config.yaml
n_layer: 10
d_model: 256
n_experts: 16
experts_per_token: 1
d_expert: 224
d_shared_expert: 256
activation: "swiglu"
moe_layers: [0, 1, 2, 3, 4, 5, 6, 7, 8, 9]
router_score: "sigmoid"
normalize_top_k: false
routed_scale: 1.0
balance_loss: 0.000503
balance_bias: true
router_bias: true
scale_expert_input: true
init_std_router: 0.00905
lr_router: 0.00119
n_head: 8
n_kv_head: 1
head_dim: 32
vocab_size: 6955
norm: "rmsnorm"
norm_place: "pre"
norm_eps: 1e-05
positions: "rope"
rope_base: 19500.0
rope_fraction: 1.0
qk_norm: false
attn_scale: 0.177
tie_embeddings: false
parallel_block: false
init: "trunc"
init_std_qkv: 0.0175
init_std_o: 0.00392
init_std_up: 0.0175
init_std_down: 0.00392
optimizer: "soap_variant"
lr: 0.00185
beta1: 0.95
beta2: 0.99
weight_decay: 0.1
lr_head: 0.00872
grad_clip: 2.0
warmup_steps: 200
schedule: "wsd"
decay_fraction: 0.874
decay_shape: "linear"
final_lr_fraction: 0.1
batch_tokens: 65536
seq_len: 1024
doc_mask: true
train_tokens: 322900000
steps: 4928
dataset: "wikipedia_en"
Below are experts of layer 4 (counted from 0) of a mixture-of-experts language model. Rows are named down (a neuron's output weights, with its number) and show model dimensions 128-255. Each number is 500 + 50 x the weight over its row's rms, rounded and kept within 0 to 999. Numbers have three digits each.
Before each expert's rows: "comes before" lists some tokens at least twice as common just after its tokens as in all text. This comes from a sample of Wikipedia text that the model never trained on. Tokens count by the router's weight.

# expert 3
comes before: " the", " to", " he", " that", " a", "ing"
down0:588517493569538540455475480460466449509509521529489460535470569523535482483525479615448551521493603528527517565441509564438440498508586412541453326526517532498503623440533510432520497510505436454505482519601559449497465565493556407513458567560458455463566525509530448512562543546450531609492504501417495551476511423515535561563462522542505534510534520505489521414466543471531462419578
down1:520497508519437461460434504397451499437431527443579554487511524407458547586509429478551573496468471494440514565534510463579557452561563510417535457531416449465483452466420480478414445587502461552429500425460474467529494577476495518517485434476464412523551553484563513578427469448512584598481532407583514505563505483551504556514503546490529368413600544535495452530537419434504528477571
down2:538453491446475486421465482438518473457523532454548495512502416507392546517464425544419500477486469382495430510465568504476577520409456539429559582452541453512542530492478436462471488398465544440566483528491467553566555580539482598396459451509440613453599522526459507481491486576490592531486487536481470528471456509519485531485443413512492431540544534516559553518518570534459547526495
down3:565531484510596540476576468449535536467437443532482463465530480443506459445574507528549541423510553524461507474480437503536470538504459473439450541459493422479473580463473569426542464491490401557486490430461429491536428481500519535489474521596500511549518453510478427567541467537537512453535355568558482393545520349487513489486518555435492489391528480538488544570476526580510469447460

# expert 10
comes before: "|", "==", "-", " The", "The", "==="
down0:428493501457515488535476500503568492530546605448488576436545599484482468460437515499576402430523513579508559501491489536428550469505502494458434543476439548514515447458425458487472435514411572506515574558522491410381589383541490558566528632523540560519596443450501512471569611432522453514460502503482451544573474453534495491511554447478538513578441533609504402455480547472425464464553
down1:520448503520521431556514560409488455490494524480410513486494502474537429579519565452486557527486541539518524505505410498542544575548399513485488410357511526424574506446529414444503452535540511507503528560538429475578410476532419542429613456486587484473424483541443489539470442477476562545452497542531466505535578520357516458524508470567461555425469443489536432509460465502506477537565
down2:450482414578528394442472549529462494488510487516420557488484536426527461478436579515543470468519441458440543490491536572513589503472408455609446526502612498564479555410423538389523490609582491421446492593501513524505528537480523592393484507448517494520412555468579439473461512488459479498413553522579509464440460536445538549383566494493382557473457440496473517477557557460440492490476
down3:567479524560510428539450481409487496434523488436528472516531521489486503471495512516616431581450480576536486589418540454416405556565516493538506558521494473539528561496618420513419533530479555566518556470513479487489629521544434477408380517566513512540508580509469451509532556491581506442498552453566567486519491532441509535516516476442479595495512502522508497492470535503436462590535

# expert 4
comes before: ",", ".", " of", " and", " in", " to"
down0:497515485514638461522482607593564513533477393515412487484557516570497590445464565575598452473479537430488557514537507454508417490566590527420463422538477510460516532460526507520513560430507480511495396435529516525467468473539496510465435577555444501539499471416457538562514462517464430600499486541572467535584512506522528531453425514445432585497511482447476450531449521507513547449396
down1:552488453508551559515483454524423486531471518465476514558487466526517578468433495527503569522530459539400488501532507566540519560467494531510492454454554457427382492475586543445514488527479490444518466489489522495496515531523554433431556526527519433432393442423476468442428570529488541520503597548444559510442453380511540420379516536489475437501483572457567519639454500488563523477499
down2:518554500371490463533395505526488558484410601445553428487441474444448562608496549546424450526488535525469483499503517524573554506419589532490435519437501543462576513455438428461447389563505493471560559455585517518533476491501520532494498528503451453529524499450492509497465508508502554523562456482529570462467481517531451573532542528544459512429548572505554529553589580572496523503398
down3:495492563466456576510477531523504533405538579592520386407514490552457548528560442483427490444490527537505540503431503491497531533453574614584501513489552468583528528484478458491488473435537540495581621476585452445520600534532637517510470488501446426515499386470565522582520485535497536475494471562549486376522458550534386504506534578498542504575522601525484507536497484538470595495537

# expert 12
comes before: " |", " ", "–", " |\n", ";", " —"
down0:491477511515513580489504463493598457441442521496557418499604449551638548502593537484513530409442469498512427456490519495415505469483506530535484486508571525471516533533534540490598459504519569569493494479455457453465534496440513456412555504576444527482552462557529420648535557565515467474496497508466525494459572568554505581602593506490579488570498427457476528495579492494576508494510
down1:492479481475445508516543620514527514530544440564480562506406500536513488513502471526497563442512526481505610523496376393506491549535493455555427475539612593508476424512502492412438522563487494574510520493411514491513553520434510511468550546571447433522518599461508568511565496536512498450520434474539488547522535463525496440501391483373466571551440591511415546509486534550536471556503
down2:468503490562484496463431488487500442516443510424384493560578488489534559490555505417582445439453487505549435480489409521499468508492476467542518458615554469465433574415435566528417445528411546502463571501487441464533522469527599553516560490500515530486421455508479496504549477523474474543498497444626387567479509506581494419534488534613522503456529623537575526468468516470515492516546
down3:497546439562515453498521531555421452445571467535484487460562564508546537518445413420487449489430512487508563426535509517547478616476465550450559505524469515517540513459460528464522338533544512527507494408550500557549498489471580509446505459470483580429513435536520552590511508518407504472505587521528532548496574527414574489449471477595504505529635472472523572493418524574541470531531

# expert 14
comes before: ",", " of", " and", " in", " to", ".\n\n"
down0:570518514380491530432547553546485483544515488534505469473572490453484478547512475542468441499601559468522490434570460484479541511584619501476514480581502458537460508589585530516550511432428480463523497460524468482408465578433427531485484514475461572502503508456423500504434498592567494478551442538519438503523405522627566482512536441496503513453524534418537534490497449494498403447514
down1:319524552556419527595442486500524417515421535529471514577500501429473460527523533494426549505569470471488487544372551526432536543503502593450517422456480521473548366420523529497495411495488496494516406541495518544500471457572541477509410476400536457476492535566485574477500561435524562510484577578535535463504456504525460457529538517539426511510506622548527510407581526563450450550444
down2:504536469599459523480574532487413441584446508539474539473478469544480524644539476525557507346392452477502496432507397489523479486477530553467505475621471460489525551516484491532428576523544535569544506505501500588474458572440430568513448561509566517490391551492471557532431417490471441584523536437486538496474481543547520583469434483522511458464502519483517419586451492540498534551508
down3:463481548524542596538381428470426446518476543591576537493519390508529506441507508509465486459501450558462566518485498516459480514422349432478489563420565526476541377527492465414511470463549508520369481559570426493577560521490499538497436523480615501491521570485457473449498465488527601497478507530537481448359511544457513425540559520521446535435566557536520502509563457512448376461415

# expert 7
comes before: "1", "2", "3", "4", "5", "6"
down0:538434531484447448465471509432481472493479374447503450560520598578562405503431497617512478521558536458574473523497458445613576532437510457526462506492450520463443445485539481467475493562468532521585508539460410449552500512414497417502482481505463592550450548494479550523434465460535460581379535541479478439553594465429503487498467552448432517531483636554507490484458569486494509531430
down1:517496523577468460423456531569552426549528487462518547580422495480459520443541538412407529569607447576547575529513526510558479385422461442476480595509461577548484483602468416542440541482561500540529501527418453575483542509461543463426456480444546462418474521477411498531413439563572443481476523553456365540494494527565404523612567569550481527551505475444486508559435565484514515447505
down2:479522580576519358518404470576527541574492515508545498562421468501468541506558475437596432548503494559540465660632520451436517422481427486557547520490544476445482532496558480429507500521476590446489436530397478469466554547509454461552427538534486483414481500514449529542519395558468474539388467530481559501422576492427485554660496499451480458469593561519455562556491483442501512485505
down3:424456490537415503484442460450501491506528484477474491541573543462600448449538474538426462513470494429504524465481543479542500418489476445378468501585431580597481437536498436488601449425574507541547495531459548505589511483548522444448493487440498457517478528548463483555475476527455465551478463423406523474480473455425529453511480511489583437509462459489659518556475504547484487519489

# expert 6
comes before: " ", " |", ";", ")", " /", " MF"
down0:505483474488522517533451452477480508483541437588394487532519520503508553397532557493503514524484470491489636603521545492500531504457493473526575479521495555561517470609521472597490429493551445445532461472482443476534473503426558474551494476476546388416481425463479400460511527458511514496462439595442548532505516504467543518470518455495511439567539552447437487603543597507483456409478
down1:495487507552467519503455550398498570511413478453510403625483556466541440605597498483360453469518511557355466483432499507520573546485472578484531538511530526536532527510496460572562502457596438506575513517469568529438450585520391527481481402401551471497500560491506486465670528492473460429530454502434473526411463560486516501514495507517494530509443538403457493481477626589563544540533
down2:444564560508610451511545443503608519555542514462498490500510545472516447432544477497487456434489481567627466527491497494436519426584547578432507492513531523539552506547551442497544536439518595569545530462522436505489520510431506502594466493507429546568483460510543544538559547410423473499408560581482567482508484488536540530517403533463525488463536473462540425461481539529422503540493
down3:518487486493449478534452587449544538468430488518544513402566529436468571465543582536460554492502513559510506481515468447471477534452421561420537436511466502492568578432511448511422456512514492481482459563480417407529532518510598585560443502454448514519508519543470492540544464442524472589627500468484564515507474495548488465427443491601474480428493587522474340560499540554438456415456

# expert 2
comes before: "0", "9", "8", "5", "6", "7"
down0:576432392474604532476489480535541449545559461516524497461468470497520593525502569536448545486503496553435495465445471430480449548512454494526577500473528494513422558542459463545491487597471543542585536561596496487570521455501474439483518450455451603488389487490491469502514437568480517422514436371449472615525538500479522412512391559445456535510593432475491424553454455511468541479539
down1:441543504567410530539468515507447541488402494520506505553449438486571510498529435524539514450563418516482415458543589459508496473518581498485433417489502540473444467487549505449538468481489469420442489501534529631493425607524543474512622544606451518510448595483399514535488462565486486562545509539456524580494450482452551471467421600540506524553435467471448547563480473479544437541378
down2:549435540403552535558489447472482537443518526523505500437522466525575584447515477565468506476439443610464487414544571501494472498528479498508414391452486439495582504484435463418565411560554538450556500524531530535521485548474474579476510427492491476544523426398504516506446482478587497483482527482515512563470526595409445516504503480486485449542435536563575505523518514497496512456566
down3:400484450490531460550536432441509559514569446566485539572448534463466568517484438497425505504514539466562508471570470537518528564499408593474524473416449485483454517512539464552428475468588514493465505484489522546486562563441601533580515422412455583452558414416482504536454502535390557414517432504456464510425510451464539470467525461450540471434490474620427473533515483571535446453450

# expert 1
comes before: "-", ":", " ", "\n", "′", "="
down0:530529483497469495478442524521519398520498564489504475460469519514411492542482584522536451516503509538451584490487651484452515484531550487553576570525447561495479442543498482493530497509573610482591530451509461621448432475520441488571463458421580513519546434521540531554458543438495505574587530547605493503568462488487438653530588537464535538461544459495508429483421543473484519468527
down1:533532515486481523514417569535482497453561468465562527473501559540521573500489511584542543364547560465548512383451503512466482534533417537550479458454504409429466460462523485431483547520572465514466511433409544432470394554505435530460494494468536560453590497452527385398380418481494481473474402450565454442522525540452607587581477562537407518524486439461462560456521457475439419459507
down2:478508540571519464486535543594544559531434457498466417395548502476498431441576477568428539501551419516520591502452557453502555569462498517525630451519456465422456552552504417454648440539506457480565508502544487468465512475540501436522527514564546584437500525530509570515494506566534479544491443613505502528608461492503481527440480503445485587519572376513498460476494512526498417501510
down3:625562492451537481621584471503523521519465460476535426638473504546456495561519529470533515521447559495471478457560468525420508488510441568462583479490430353478467575584439487445574531528491525416548546469449443558511399422487469453539489521578468527470421525586498548543494569533460569479468467361535446565510475637410509497438587469571488514467504481428550544518491509450630490532600